config.yaml
n_layer: 11
d_model: 256
n_experts: 48
experts_per_token: 4
d_expert: 64
d_shared_expert: 64
activation: "swiglu"
moe_layers: [0, 1, 2, 3, 4, 5, 6, 7, 8, 9, 10]
router_score: "softmax"
normalize_top_k: false
routed_scale: 1.0
balance_loss: 0.00909
balance_bias: false
router_cosine_scale: 14.0
n_groups: 8
groups_per_token: 4
init_std_router: 0.00778
lr_router: 0.00133
vocab_size: 15353
norm: "rmsnorm"
norm_eps: 1e-05
tie_embeddings: false
optimizer: "adamw"
lr: 0.00157
beta1: 0.9
beta2: 0.99
grad_clip: 1.0
batch_tokens: 65536
seq_len: 1024
train_tokens: 312100000
steps: 4763
dataset: "wikipedia_en"
Below are experts of layer 8 (counted from 0) of a mixture-of-experts language model. Rows are named router (the router's row for the expert), gate (a neuron's input weights, with its number), up (a neuron's input weights, with its number) and show model dimensions 128-255. Each number is 500 + 25 x the weight over its row's rms, rounded and kept within 0 to 999. Numbers have three digits each.
Before each expert's rows: "gets" lists some tokens that make up at least twice as much of what it gets as of all text. This comes from a sample of Wikipedia text that the model never trained on. Tokens count by the router's weight.

# expert 43
gets: "s", "e", "ation", "es", "ing", "ers"
router:506508527509471503497559493495517521522562530524528511510483518506491491485465535508558530482536519477527517451486531497491500505516495533471473530508516473495480475496505515515534506534507525431481521469502453509528483507513540495501503535520492483514518485496506499497445449544487525492521519486447518532474498499490478516510482454493559555506509507491565462516497502503470540472483
gate0:483528514484545483473480495498504541491507472476534482504540517525506468456509534533515521481524563498533528518510476526533505520490499475468549519508507532516544506461476508513515515458495472523484493531504492517480493457520510494498490513518466460482526487491490476527529500515467519509525525497523512499518544465485472500493518514502487444517485454579505507477471506480497488500495
up0:462453592546516507486515476488501508517463474476509492536514538517500467487527495520520492468474531485537489510494537457551501548506481478487524493524523530500482493485457528476520511483469501544491490482476520494523519500494504534503437517477485500505535457477503500506500512529492511485534488499493515503496565508511466537474540479498487462509470495498529491496466497486500494491498
gate1:485499533478485534460526502539495474541532523477551577489505452496488501506497481499521470461495420512496495512488512509508488554501497498543505491519468467528484469490506536498478521502474504520510524444479495524514493485522503546503503478513492527493474498487487477493511450523502469471535474550503507493500473522478490487517487436483525509483491526479514480502501475492522545495471
up1:508512505514469490511514481494502435556481543512512538429530481509504489497508510508502539536503489484484482460501558512535489535512495501532540494553502475541485484468490490456523517466466550550495523492525489513559508482525564487520465478497515480546518451485478501497500492482460537522520503511491527494504539517503469480520475498481503488512531477554488523517464521498512563485518
gate2:465507501528530538544534472507495508522520501495505498486496454525490447497465495485491500496520444498515534468522503507519491494484451515503491502466494501521522541497480489471525491518525523533490542464506492466512522455475505533485526496513490537512530457486472497491502493465496506502488514494481578451520488465458470536511510452486527489450486530461539481532507523507486528479503
up2:532457492517455511521497513476506480491507555484549529537523531455558497484484494483501524499506521498493507560508493480485502489481515504480517499542485473453510475493500533489491525474486485464499477533501486539508467496549494473503477545477504470521480520507521493477478531470511508504506502485470467483497459486496468490473492531503470463535498457521497484507490485526505457508580
gate3:489496481453495480483501468534528545506520493555509522531486500486485528493493521513513530493474493471511499470486506489523542506509527490495466530525502513472492512537510551475514513470443519454521522451513515502503485530520513437496518505523461506504489515450498473522511504542483425468487535501505482557478546485504479496530560465492490527531506494503516464512485463535502486484506
up3:484486494519496487535517476502489501489506458478509494507503495460515451508531500459528465516505480530450505486479491507471498511461509537484509477504528504488474533537472540494470453526531481506531502501500480434504472547512500481501513530500582506442505511519510525543544540539492545478509481529515500493482515454519514463510474485512503490459534501467514490489477538508499492479519
gate4:518507481437494501494538533473491463507516524516461503503518531529471484514512514463476436534503516559528472465491498504479497482476499532434485497499501485425471493495548477474458486497483480503512508533495512487519494543484512549458509428540554475483521435525480492473499499499505520523500507515503518539530480515491539512489485473502490482494516490506492453501500514505485491554489
up4:512469501472472467509495470508524514528519501500486475520504515529516539487496506473489485478507488469543487486502540511495513482545540479479503545512456503465483466513513523522485470468485525504476513512508538523525461502523508491460544496524498494498451496481485489529468489496489482463533510479477526493490547512451452497463536510552514487515505484494506440508545538493468492497455
gate5:550507465519515482469512498520508494512532474484456507508487499498516480519497516539501477456472518465567499471503542469515501505487487522471500544506516480499481456445566514465548485533493489486524474469439532524437480493495524532473460467487450482526485485509508516496506448516469522524561476525492503510501498527484498552497486478469509514451490525501509483521503519493494519516485
up5:526490487463457552506519547481525509520553481514488513518478548495575547493516445532499533469492529472507506540507517476467496480525499477505483482444539493473492536512516523506479496486527475500518472531474531525469529502424488457504442510526483471548486516522540530482507502502499490490520515482501492519505537477505494507529489507492479485542508470523524494558507518515487513477493
gate6:548508509454432529495511538473483508549535543521465500515500508488519480476488525498512511468465449465519495505502508473537525506507456509494530491509508463503523517492476496512482506523504472486506466501493493515480506496501466502493519470502482522500567515494488523504527493506474518484468519455498475523513510500480513509507492468487506486546454502499524447455499516485458454480512
up6:461475487528513490498448506492533518486491475572497503478501516484474542507518460525468515501488524500471481481515518545483508461515518507520534486534509523490521488514495527529447521509461525512493501469497522511520469436520461462501479516519545482500520460509531454499513500485480478512506447541547481502480543520461505457511499540464519533529535511488478547505487477467506525486471
gate7:493516526504444475523462503531512486547506484501510480449492461542493518494520503496506432481523481496460511511473505494528495492507514511510541513509484474537518463503481524505472498543470484503436505508526462518475502528499506466513487491515482541469493487504504488506465534491503534459512540505472531530508512469456467469493466467489519505515475545480484512524478504486498502489514
up7:469498518455509538549488478509503544464514533498433500451491516499511512487453510501489541523509506501489485495498507502499506516470489473523483562534509472508470524501489513505515502497472497482508467492529545545547439478453475453506505537469522506492492502534467540487520535497462502506472498514519511540473544478513462527519506484506547487533498474541519522482497473480519515501486
gate8:493501510496498513524500471517510484446479526492511477542490475464486532484508511483486483566484502488491487463492469494519505495485485505516504460453499491502516517512505497535525501485500479520511460519529508523508545478539480487514487454488512516489498493494487501432555486546487477514495506493513491499464466456490494511577468458521492509517495540508480488454491526520464468511531
up8:513506513521497474522493463523489526499513501499505471520493508468478484506511478468472476559490486511485535454490520501501506511491453495514510479488484505484487532483493515553516481513546480520498451533503471507494502472516507484532506457469451590535498462505490508453550491521475493513509487491511507535484477449492518521516528488504538515538524528469509490461459465522466473474552
gate9:516497494484489567515509470529486480520491460494513485524498510472487478493520507520491529513476540525476458528527503476511525508518447486526520485542499466564453527497507504528476498486491472506561508533488499450513482550491493490525452509502536522482474492518507500506514475499529494485504509517506494531487448489532488519529472479502515479474511498489529502472495508472512519490543
up9:512496507477485548528526453527538516505508479506501527545480541500505481476456517508529521481485523515503507521495534466498475499485480519488449535490523483506482468509550530502510469505490517489522511493565487497525479510495504499461492499498513459513458518500521529463497452508499487502486531543476493531478450531500488522518476494500543485480513500507529474493485518461456508499530
gate10:523483500518442533496500507475499468513510486459507522497469468507541531473507507521467512515485529495483507507505445516530531526562512494503461512500471470535506483467584473479469511482476501542506481481515501524476492508492497491476489494507503529485497525505493502522468524494463489491504505468500489519503548489536445480556520484450468546454507489481518493516514495519509544518512
up10:475516529505435531500489506521541501523481504484508494488471490452513524491505539508518502491535527459528535504452460474490526536509473522477500487486485477508548487471503516482498500502513508504485525490512466506478535479540516508509480522477508486499513516447527519526453517523452507469557538475444543510464541517459472484523532462462513536458488489486521478514505515521490522528507
gate11:515497531485538438516482501499524510505512525503514448520501519497475506482494503515491520493533528524489542487501503513457462502499454546477500470486471498480493529516476517508490535503532497460496517507533478454510455526511514509532472495503525529522462455522516518513490501495494425450461528499496517557497525438518521503490472523532524522521521491491527546461515525492492453507517
up11:481544493460491537501512460529513468521495507500500471490456511502490502492487527507535544487499524529488495486484462492539530515471527490482456512498477530498453479488505470503493520506531517484441551474481477536494546554503524515477477522533463463513512515467516482503520510459510503487533489478485466522491560518468496498495431516466512492457491531520503485533487513482452489493488
gate12:486475513543501492531486511498486453523528503509505504449506518494516515490492521459502463527522508480477533512485509524479492505513486478495493446514504508533479516498496509468494525561497478486470501499517448461542510507492508476473505471478494533515528495501494527496511550456526527493492512477474544468493493506487490482519482483490503499485537533485511513500475484467500528492523
up12:540479483471497489470503485522485555487480530514527481546496482525494521502477464513483510495521453520528522535511530497511510487508477528501547504529498537480533446518513500518500514491556505523475533458447514498495537488529486545513486508497470513538527507466500503517515449534481441454503506575501473544491498503513542535489531523505533501475437502480542505512500499521466471525513
gate13:511499484514520520504446503485479506497479482476458542524497511510520491508532478505490553509540506498518470476508499514446471513469475513465479504430458512497483459501519528478482488485465474504477505478504494495540497527534500492479533493455497492503502466519475448509479510500493514488461470507488555469532515533505481529541473490479497470495504486435523473484506526483477553527525
up13:508501506519487491515523523503479466515520486538495485473523532513487546530510503517498429529514456523469514520509495503553510471533506499525519478570563473518554527470497431543514497510540499484521491549451530494456495492471501508522481532531519486503546488493533531498525478497500497514503511518528481538486492480513497470483488520503459528492490484535484500488479485497509476447466
gate14:510526475499475490538471487522517474514496506468538494505461521485502536489475546479498519505525467518496514485476514463482509490466514499516480536513475482501540512499497501557523497512504496496513527510516483489514497540473485468484466472517492551509510507447525532517505500501512499491553490486520500524503483487473521498516521505494486525474538513493511457498506485481475528500424
up14:536517513518477447498485488508508457477521495547531475461498485524475507455481518487514533520456491523507512467542475498496515464497520507505519522522468462529539488461532486521538504478460516506524491514485478447537486536499516478500520472521450507491535519504498497497507499511521462522537432536490516562496483483538497509517533506502477493504525475491513503476496479486493528485471
gate15:469505515520437460480474507530537540528484518488488474514494525459529509477449527506518498499533525482456495494470517456518464474474488493470454483463519535492508496542484501482515472452499501499445554453485510475496466541499474477486486489503493477481483480514517518504491461511524527489467487521506535497488507500548448510546499490523517491523539505482525469527492500487501534464505
up15:522513507527481531538484476501514437508478541499480522467506515469499514470485525502490508555530504495509482504537504525506516489487516509493500532502518547482546492470475527484522517482508534514528506556505472516476537461440495484534492498533515488504497477495471514493493472495442494494515473483509524507528502483460568510499485499477531495495513463502439498488518507519496491496474
gate16:519509484490490531487468508475495529526469455497482498513493482474505436485499444480490469494525520494492542502490512497497472491537518523487460533521491470510466462472497532486476507494477475504520455505482499505480496512467501481577487480536470523443513475536473514555475543555477523507482521473494527529497500479519471529511542479515519531474510510464465511519510489453520543504521
up16:502498490521486448501552492494489453458510520467506496469520517534490534506508549513486492514494480540461488502541478505494548488468505442545541488489490507490525540534516446526505508476520515502498496499484484471512505503487489505467480494485479484523517550471519494471551517453526504514515470516541441483519497513476532460496514527496482481549477461520501537516490527494507440507480

# expert 18
gets: ", ", "is ", "and ", "was ", "), ", "In"
router:489530488497520465486521530492505510526484496517561522485485460510478489488476488498512518494545526491527498520510456511528479498505487530493514513484506535520511488489521511524473514539526490459505440483484513520513524491499475457473526459510525566510467532533491469481454470471516495495512507512462508424546485524481508504496467468504482453513497483476501488497535526426520496526490
gate0:523472533475495533504512532454495506475510434474507524485458478500479519475538483521504496449512532457490537473490490526464512471508478461521511484480496518502431536475487487454454502520501502500529494552508530508526517497493525512493437556524504482517528535533475468483521525483476491483515515505494502483481496512487497487518518486520495557484464524521535518493474504527515507538534
up0:515502506479493510487526542462490525475492473470526511520463466499492502479509518529522492460512521456506505476453497490503510504511461453514508492481515518501470511481460512443481528490519476491489458536517520497523532479474514519470462525503554488511510524498487442462501530501465467498505523484485492483502464539510521502506518464499511513467473520509562519494463509500501484561539
gate1:474497471511505521484515552508512502480472545506517506491501524472498533485574513483509481478500473506486506534471504480492500474522493501524479476509502515553520521503540497511525477498519484497482469458518507510502535482497500486511506468488519497468489514485512486448473444530445541483482496475477495529499514511498468540543491496523506530505515502528533507524456469462516503538523
up1:460516498500491559488535518522535493484474491506509466457465529487515479499566547489489483499481495489505490499451488493491486487553463494487491493515487523529493487495505500520525510530521475503480521478513499484482518500496498498506524487463509494502477505476506462489485475530461512438511466520490506512513475506475474503509470465544521495492500527536557495552458453474490516518503
gate2:483501502494475504487488518456512507530506565479519486498465497475500532493490513503520478481481483471506515473481506542524535492495503476507530525501498509537516515480488525501481476505507505514489507514511475502483529522517528521534483552513480536488506498474554487523504517495524540488455481521465517496488497483515523464483482470508487479457482490472513487525493500475520503519558
up2:495480516512490499516479485501477502476508466516472545525521475556519457500502483467508505475524482500521478545521490514479482554509488515475504487449482478477516502472556505531507521442534504500485507468490509527481493468521490491508534467474527505486464507531528518511482505513515476520519511466521480515514552492465511526499508537508504505528504502549479483472549517497454524498475
gate3:552504527534515529464478500484489466490497541523469495509538498480465511534471446513494499517452543479477502496505489520543519530507542479484488490552475526487523504471519520507495518514503491517522524545480539497503538482556483502493533497464490505494489511505497468501497496479536480495464529498481471481514482494492524503445475454479492482509455489490475499518551518533496455523532
up3:496494528539567501474432505494500525539493518486485495468552512485497483498507499530492460500465515485473524448525526526476474494524424523475492451520492477499535530465491484462455492499470526494479513512503510513488510482521518512531498540513545487528532513513538506568499527476535494465519496542530459495506537500527489487489483530506433516490491496492563490459488499528486519529475
gate4:499488502466537504507431519530488482499475496522474506486471520531467492506506463492529500506497448536516488482502500517467518506497507508542500516497488464510534527458509566528492523527536495555510528524530541445493490510517535497519501515540518505542520502533529486513484520460520523490486490488504455483520503485491489506517463515490471524483474487522490473480439487544457473484504
up4:494481478482547472497472479511488503482466548510488501474495490522476459532491497492548496524528464524521482489501465555492496502508538475516481512502497543521519505454571564536477503493546499545505520530539510452472491471547545468503502457524525508503500505521520476515498498494518527507468538478487448498528475515515511548503466529493445533532502504474492496503461500505477499519499
gate5:457531489463514431517476455487497477466483564538471537520525473533526524456486469503519472496477598515522522466542493519489479526472483533491516488501513487504498512465489520480475529533497519498493558456520496514484490488500480477497469519487460480490492505507542539522492566506486475466527491516515531507500494504490518517498461512507510525492507496492477519502465496503503533521489
up5:530479522522473501502519526492473498524513456417497452475481511507522509538520505478460485470521409498496533521468498483515550473506536482505477525522458487494482497529511465545490470480444491483490489521496483482515490528492498515515498473533529499504537501525471470474506473503549505536481498517482492523509499457483503470483526501513485500538517484491537504504555518524521522446503
gate6:525503484533448495536496526510568495519513498513497514490484493482503517544489460433480508527516551485518551495508531495520551498480503498474520525482478473478515486490482517522494479510474489465511528503484450491486490495515537518472512497517494519490503538515503519502524513512510522513509523543517493494500487522499538498445499487453552515508504544443460457483494460487482495503552
up6:522542518504554524472496474480433503495516481527439471539510466495481521486525462498513497516500491496475451491508483507531489469486524498523464502521529524482498520508504494470518461502513541481511499507505551489492516500480458471494495513530516469496479461537499478451467415466489482524492525467460510523527530493486461468491501488512469492520486473509495519518497497514510505543480
gate7:517493485482496547485473502495494527491516522509521518467498511534508453521549521525506572490485501514521525478496551512538507515505443500498492506470464500510436519540510500529487520527491479460529497503533509521506498494527487509504510541541506506469519480509551494450464511526470513469503484521466568474514513510451467486496472487536494515483451489489567490505497486490520510505497
up7:481442481502512515530499494502525463495461483506479495507477503476513504503486461494531480489535476474502498490509488489474518490473526480538524508517555490507505526461484507469532449465490521529500520513428508486493481511468518495509480494464514513528483517477460518536518521517504478518504451492514463530456517509517547492494527500531517481529551514487413496503477483508499510498503
gate8:528504457477492498512502476542499451491469502517508442523494481466469478506485534505479504550499487508501519454515450493503511495497536484499465527502544489515549474484474504509520483481553495549515493441553500504500573479511478479490521506493509504545500552530525509513539489495499529551503508456535481518507479526504511539507545486522481515562509519480488524449482487498483481520485
up8:491536470494498490508472469513482525510537496520480504474511487515509518528552517533539518507517499547537533505495487474497518528525462535487516528456554483556518529486481520474496453536488481470542483482539472436482524505499515539466490467543480489550512499525480468513506527510477502464494468450525469474490499519522480506472487499504482527503514488508484481498487489535499473495479
gate9:528509540471527479505530484513508502491471531485518427436503489455491519494487510551461522481509534527468533531506513498513515441498475514495477491461503499503498499519492534526485521501538523488485492485486536442506495493517491518462458536522525486510493510509498511526476490432534473460553500483438513508479491480470507477485511527483511508498507493511537506533447507483503464478529
up9:537503507502525520537509537489500483500480506482532485507520492482496530523500466544475500500515467550492438542484495473526498460452453509478486499495540495507486467498483519522466488511515498487475491529504557490470500513496468507480501519480567513517528527475502464522507478502499515461512492511485517485491478459487491477470483540492496492484483503499501514501441525493497475505474
gate10:491477461499531451494473494507516495505473499455499506512524496530488487539454476508465517494522515499516484531504505527470493495485519503457504463506494534510490535477491517545466493446508543463521506491471532461551486529509465487503496490486496484466516462488498491519494515502485478490512510500459472468526471506512547536472521493510512491518536465507498475512562544488504493538459
up10:488453461555474501483503485450495540539499502464486455472475485502501506530468473487477505514507478474490497496449507472483508500431492536545471459492518516509479505511454511493484442530523516488543489506493530491517461519485510491515490517516528512490527472511497498507495524519475481502530500470471487508498494484508540484453532526525514458529519444497462479542536526507483527537483
gate11:489530472492524526501478523538469524505471462487523509528492488455502515452496497504549511533488492488538517524480495523522496475496521521478471561472523498521503541512532499538481506487498489486453465485495496529487545476505494515502504508476544474483517528508510482486484518429519527428483536490493517509483514506508452521544472465498477484472526518453547499470513470480503484463504
up11:461517517504526493504527451476506546480516511505472497487476510501517494541520504488472489535477519510463494473496522495472494537467503517486529480535534514484502415505470476525543565465487530467490493587507543478516511504496504505459515472498491473487481487478466518501528472517471455564519548545553497470459490500494499522425492485514503510482473475501561493535500443487494485516456
gate12:541517473490507531464486530479514483480507490496482514509489466504512489537484466506497505513504560533480501527492477522498520533500539442495495441467462520489484475516568480583497511530531472474512534499506530447517452490512513516477511491521548485498506463504526475503533488533498485496504491510518438509505482493484528478460483493471482506520477492518482523487514523484503492506488
up12:491485508431548485500485504470492530480527483524503465514450529455522516488535499539522503494458473509505519461462470517478460478468502557462530517460505507491486538524483531462502485501516500487480460523500477577484557532528539504497466523492501499511511539495517510476528502551548508442478505518498518499469485527482476511507472484483495501454551554509518507499450492519500487494533
gate13:508513496456477542524488467507509559468527502531490497509522531482474487510536509475518512493497525503589527479436538491458497516480493508565479543507503491498513487526472531508505525506475530529527517473531456472472514469480549506524519482540476525485514457559470540492473519491521475494511539485484491490483508530474486474529510498519513495478520491488530474482529467500509521485538
up13:455492496527490498514507473497497492508464494450453543494529458523489516508516512503443482509501474475464497492562488538524495493477526490470491455488523474505525474471452458481484491483470515538499480477506537504475457501505486498534535496528496511508492526509481555520531473504449505510505498449527508515507494470504516482470523541550521485512530473532490501506499490540478543492449
gate14:513522491479478505465548491474504493491476537472507491539474482501503523530557496484540550515476484495518524513490475473470473493505508503481506477481549526532502500507528515489471494520515517451535483512534485532541480505534537507495479468529499483507499523519486473480514470518513505464452504493523501500527479472503465537513505496488461500498525485519501550494503501523540483527531
up14:481521529507483503480475482472474517499538513477498495499536548498498454527542470493516521517511549449445484519485503522533541540481487503454520510509535503511462473485519450514484525448487516481488480508515474467516524503489513521517536510510497510492507520477444526507480522546491533522470498512516491495497457496542414499447507472495497493529502504483531514513523487487526472502505
gate15:476529497461485464549501471494546538480484532520486463480485563452456484457518527533498462485530510485502540463455482483536480467490494477473525492481515539481491500480501522470547495535489501493495507523519470510510479485481558508489489506468509511504492513512515495507464548511463494518520520501456541491471503497455509493471508496530507524495463523477526474530497497468504492525531
up15:515556487517502547504490511521522509514474485499504462501487525474509534485536496466475518480503512552495525541543516548500455503443528492498502485472496493494510475532504513545514451474539518458496492475481484489506444488517467520550486450482511515461488456511490483485458482492553519454491477497458543490487527504467448495526490515565477494483538476483466512478565532468497530519497
gate16:474511480472470535493480499507498504465505473549499478518427495508496533496482526476531503445493468484550503482508497490522510550526468511477528515489536528500477496493552526494531504482488471506441544499529467508477499469572532518491516483461487507477510515483509489518460471483450507514509516502517488495490492500492501509477468450510551500536486551518523467507481518537517501501492
up16:492504530485500515541524534505518516503535477480483544540540501476496542498554493476521526524509509540517515508488507483485503473493537519487454509481490485469503494514482526510513449541451504477491495516509483497463523576454509484552495483570483479536492456483489533489537494523543517498519513492494558497492542497499490492488494504502504470491446481530476511556497516474506528469517

# expert 20
gets: "and ", "was ", "a ", "is ", ", ", "the "
router:498557495517478465495451496484509485501509514479558497488511507537510513490535465487488498507478534494483484543533509505528529541507475485495497508547510524486527479510501472520466524497474537487499481446469465555499497540487474528499495487481457535507473504549503513538469478484515517496530514452499513444533476499533460507495477470476478474472475483500490541514545517474520446507440
gate0:470468514455472481492508504478525503536458503528478458522481533503539489484432527482519541473526465547478537465530515521479476482515496495467476529463553547494500507549477534460565497449546511519501517481535510472498515480496528505481527534489475491495514453503497521480548487471500516482473477511485490489486514511492488536500482502523524508479562529497564486516466486527483498504539
up0:481493489472483490506473505541533513508520502503492472541504552530506490508467507454530499487538458534508500481552481543483485507512472497485492547473537537496509511514500547482560505460497464528496493482525470486528533517499531510489519554480458493472495489522483501503501486461498496482471523476476515478498502527524457556474482486501497491454575496518515502496478483511495484510499
gate1:484499488550500507510492500515467524506454497525481457448492502506517470501520487498490493478455510531488486508448503492502435497488462491475479500525479511497521488478494484497494517505514514470500479462505524475460504513504447494476552555520463478480534496513504498495491483484476490467490442472511497482502560505485470476482515511530477481505492490493510459519529506520474502533464
up1:490488502499485522538496506486484492452514530493504466530494497521514530524506462505513555518474454541540483498480489454529533503476485452510493484505536454488481523473471496500522543505474477539496511514506515511509508572527460526447505535506475491531569478500526476505518524485458505487458522511500540508470493511495481486477506477462490496436486506558515500469517530559527500489509
gate2:529481492471526501506493523498511522497472532530502488480468533502440534500514465507502495540498491482511500504492514451521528512473487469529474522520477489470497520501511481494490545501475499519502479490505529511523522487554528518488456541486561534519499448490526507434491505495528521483512495487474538486511487506511470480491487478489501491468438475468552501524498490550506525460470
up2:503488503508455504493512481493495495496502512477490524490526469490540464505469519510487521452472525531496501483507503538486495491506511535484480477463495496506463465511463510484520505514508496468501515508543522473494478484484503479513542449503457443487509548511545494526530520495455475511457448512528510554466493465461510528552518498522522551551519550539490486464482498491471485501539
gate3:497499552521508513520520495537530528477528477442514535540519496482453497495509530441496478422508526457501499521517490550491488493515482515512521476508503516507525464494488496518490534502486504536535490479517515496477500517473465505524467516486503469465513482506470488479501484501483468468479518507518481469526494455522513466511521511485511490499478517536467532508532472491484516513496
up3:473539523528492495491503527503473527479570469458519458534516499492490480444517513472491501470546501450495500511514525542440479491544494554484512497512452497527521484523494477521465521529490491505544454482513500509476491537469463500489459482512555433507497473495486475506496465481507473505509502476492516494502517487511531460493481538499489530506474534529495526502502481485496486497479
gate4:495501563450542538524469506491507494497468468518490443485521519488530506510474538510534466436544478557511517493505513503521502503534495504482527510461519555493487534526506501469460483520487506496498538519534471475498490521464488519510519503522455513511536483512500533539498509491515467529510503511476495460472459519504482470493487506504488464469490508539475523510489487514517502490541
up4:495496484532521483434514501480485512496529533492512518480510464515503484522508489488496505547514485455459515496551505488510492511500494558474496471493490467482515496480551548523513496484498448498535499483460497488542511501547505495479459427541475474494488502516485481537514483472464484492484520507520483503499494548473525527440496502487520500500491511483491519504512549520488494505475
gate5:499526459497471498486512507530523526508510508509502486480460493457477484477529486465461513554496491478495537506487512474446535503501493519501528543548506478519484512535522505502497454501484511520551515511522495524563489551543515484531455496537541505489503507447509503529519506530538476468498496492517505513498544474502530539522483520508494494473509516488485510524452506472514494476477
up5:489473528517544519525497520472480506499488477469477515497518481530537511527491493538555491463501528514497488458494502549542465496485509509514465466476494489456486520471477509484508514488527489467445481487499515458443518443495507509483516485473504494531526464556508520484494508450426506507518506527484502489470475513488491459472521505522513514532473482513533473504547494506485530503506
gate6:501500496460485517527513480517454496502462496559464515475517523488532482538484515516528572460519502528498519492514510558501458475503477512508487478470451475518495522521504478526486501510482484461483500483496535496500493495469472539508524467476519502500511509502500534522484485480514465507478520503498558529508489504522473503535489549527521503530440480494543493509476489484472503489492
up6:519524447477505458533480510511474532494469518522537497492571522503535488458489520512525528480520493540507491506495509497508467490502488564478493479540481505467494474528501483513475539503473502486523484503489513525496536484497473500493518491472501486486503526520487518522462497458452492498502531505482540460486476545508460505493465529495481532513508521471551523501505503501535491526480
gate7:458507505476514492488505477525537482531500529462529538512495471511518544534516500521474512518449522504509500444483480486442497468504541473506467476494472479494497491529521507522499482441494492508466511528486493525513514482484526506481518504495454469519495463503543526523475509528519460554515518523510493553491483528466505476444488514485550520522481469482473516507487441478457508488492
up7:482524530496456505513526529488499522541564497459516508554467485536533509463511511484489479518477523462529531490498520522492431494488503550467465493500471478484488449518536545471491480471487467500505488510478492541497546478511525530506505461530464479479485492482557498494464536537489515507485510516496499500486554507466499484462462513520509488515510479462489515463504485494492507534480
gate8:469500513491515518505463543515531517481463497487492469508485513519516515523498508481538494481518515558470532444448494523501540511489474519482522486499524553502474505478467536467525497489466475491501503458545504482504504494495465474483506565489457499479539468480532528518510544469479503448466507538465531495497509492502459451484499506534504515456538526538530489510467518508522504506479
up8:458507483507500485506434512536503471469503540468483466517509506515493539500486520483533508517495507537490486491441467528506494496462450507520466482511536537540522524451465519498512504502458508508495498523546499495505476513540487473487543559503478540450502482528498525529501536456490489466489488499506507470533496508527467506480486495529486501471542500554493457497492509473517476526461
gate9:532508502539501529450485492514511523536508487507483503512486566483466503519508524489506495519513480500487484484486518528497515512529488492474480480485509524534503464502446526510497500550509494513522463511511513524528493539491505504485511495481524530481534523505474507499495532556532520543501531479483513491500486505515529511487549530499469493463498467510499488512511535513536505516527
up9:520488464541502486465489471500584564505524486522504493483509520475465514519478495513483471527466499522458457498529531522528456503532534509454425463518501514482542488478461493525508542512505518486479514470477528500553485513510474494493504460480534508506542468559463474501484543513488480486491505492551528469514497549512520527486528512488496491500489492502510457503537520555494479531495
gate10:485541515495488521514491527508541500514548469481484473523489567468445551490517505463474507500468494495480513483509506489483498500469503487450513517504532546489491465518509478516496475514457507510464475560524483483515496487510524536562506525531504518474495462505470493465516526515464500475482493495485510492467487490513514490505471525476518527497518493518487516552502498519542513465521
up10:529484483485502523513522528519507487480463471479492486499506489478498518530508520509507516497538510479540472519551445502507512545495500504528525467476503477544489458493496512510514449478520466485532517481512504493464487507516483509496457503466522503496498536515478444545514487533523505471509468497536500505464489493496498534539501469489498494507490468501479483439482505498469497490492
gate11:510502515458511534523506501525486464498525474461541519489533525484493492506504506543489518486506496517542487498511478511524469535516508483485495466507512541503504477497473450536474493472503456526459481525507499508484499487479483510506496517562516484511490519506446506485521534519466464478512489480523525459503463526493459475525501508503500539489485493506516520572524511455519497522489
up11:518503491524507506510547494478487507506470507496510537530489475489475479457522516497490468521551502474495479501484473469502456496467488489493566467511486530493509510485494520512460460539515516510528496498486499519490523508488481487517471463519496486468478517483504468502505529466460554470452528489502454492508512515452488528529474492477510515528535464528474484502519524506486498496498
gate12:517486472491506457479482519520475464502519493539481507517478511497482494541484452517479467526521483465477455519567454508515505504515525488508529485495516511492537528474509449538487492504530471534517501514477534489509485489524507450499502464420588517491489521504514476482489496520550510522505496544483512476531467517525495541496528450499490508527512491531490504469555517464487504504483
up12:510474542502477521502521535472524450506506449504508550516412496469501519514535500468465482534535491500474477527502489516489542493518528503453511501484458520489514463504485519489529505466528540454474497482493500513492467498483528511520546482500512488479507531516511500470527483525508499511498584516514518516507452495493479436470513493481534573545541498476482529505509523466438482496455
gate13:515503518470478476522488513499451503493513493501508529488493464490549498487500461520491470456494492495507502504484507536526448519468492498511474464525490480478541482513531482514526507500528495494491447500485544531480511495500490446424502466533511487487482511497520490512496472454493497514503519521504496476500486507478480485449511527504489543502512483471487537490488486508478508525435
up13:483500499551484543448465500503519525501493501489511427443514511507500480500525473497498510505504537494511500504474536491501507498490468491483502511496558485513523510490511517455534509517488544499520484483480458481475494545510487480480474521567480516466500447500473528508519467523472490499525482486518478488513537508529525498498522475475479501484494518484480461514491531535469510461498
gate14:546491516509516493517513460490513484504519485517487515483503468467480522492525470488494503511472504500449508518512505515515504482455490510571465453484480490434502529481429512501495488528550521506516519497477512509512485520488503488510483494508503492481526491498555425493522458499499486506534520568541526515495521515488530463474541512483518481497509484464456485463541514491478502538537
up14:466518493464512457502497502503487531482500550513500454490522495534525503523500512554493473499495507513494486456514503486503484492502512493488515493540535482526508536504503508526488515506463513499483532527524481473503504497552449516478488515482517494561476499508453540500478488485512503470510490507476495497506496486512512492516475475520444507482506474525567485509466505486474511474510
gate15:506517474543505523516507466470500514481511542524520474472489478458483511503502494509485503522489472490507468469468471539495537518462507499506471485481490455540480445527536472514498491479479473435494514489523462524485489491525538519506523519521502496451513494485491522498508540486507510456489459533455456458518484480484546538520484463503485459518447507544514466488516477488472492507552
up15:513515486549495492511514465464542509473524555502466513481482446456464515464478464530470504522475477481499465484515482532525514522472472498494521447489481496491502443531530528521477483494503556482476546454514525504459489482531470498464522469501510520476511494523485501559505517455448505483506464534527445495501498526484530514503508498530504454541469497526476496478535480490483485534546
gate16:519522525482523459495525518534464479501460519502508520488463493509519485488510488480502525475562513485473519482550463498499496494486533463517518444477520488506533464492501487481519517449510485508520459481519507476516484499473512461509530483506507509476495496490494478522457451507515523520540482523479461531504457447496515538494512533501499479521491516516473537537514481500503503491502
up16:469475544502492480486538515462511511514506446486478525512405452489545496500539502485493461491471521481504491494499532530460517519515503466473522542517469489450491518490526488540519512454501563505445521493494508476532485449512503483515503532475488502517518478508532536498489480540498503514491491522503473541490515518530530458483510472518488461519426499458471502493452492516500532486506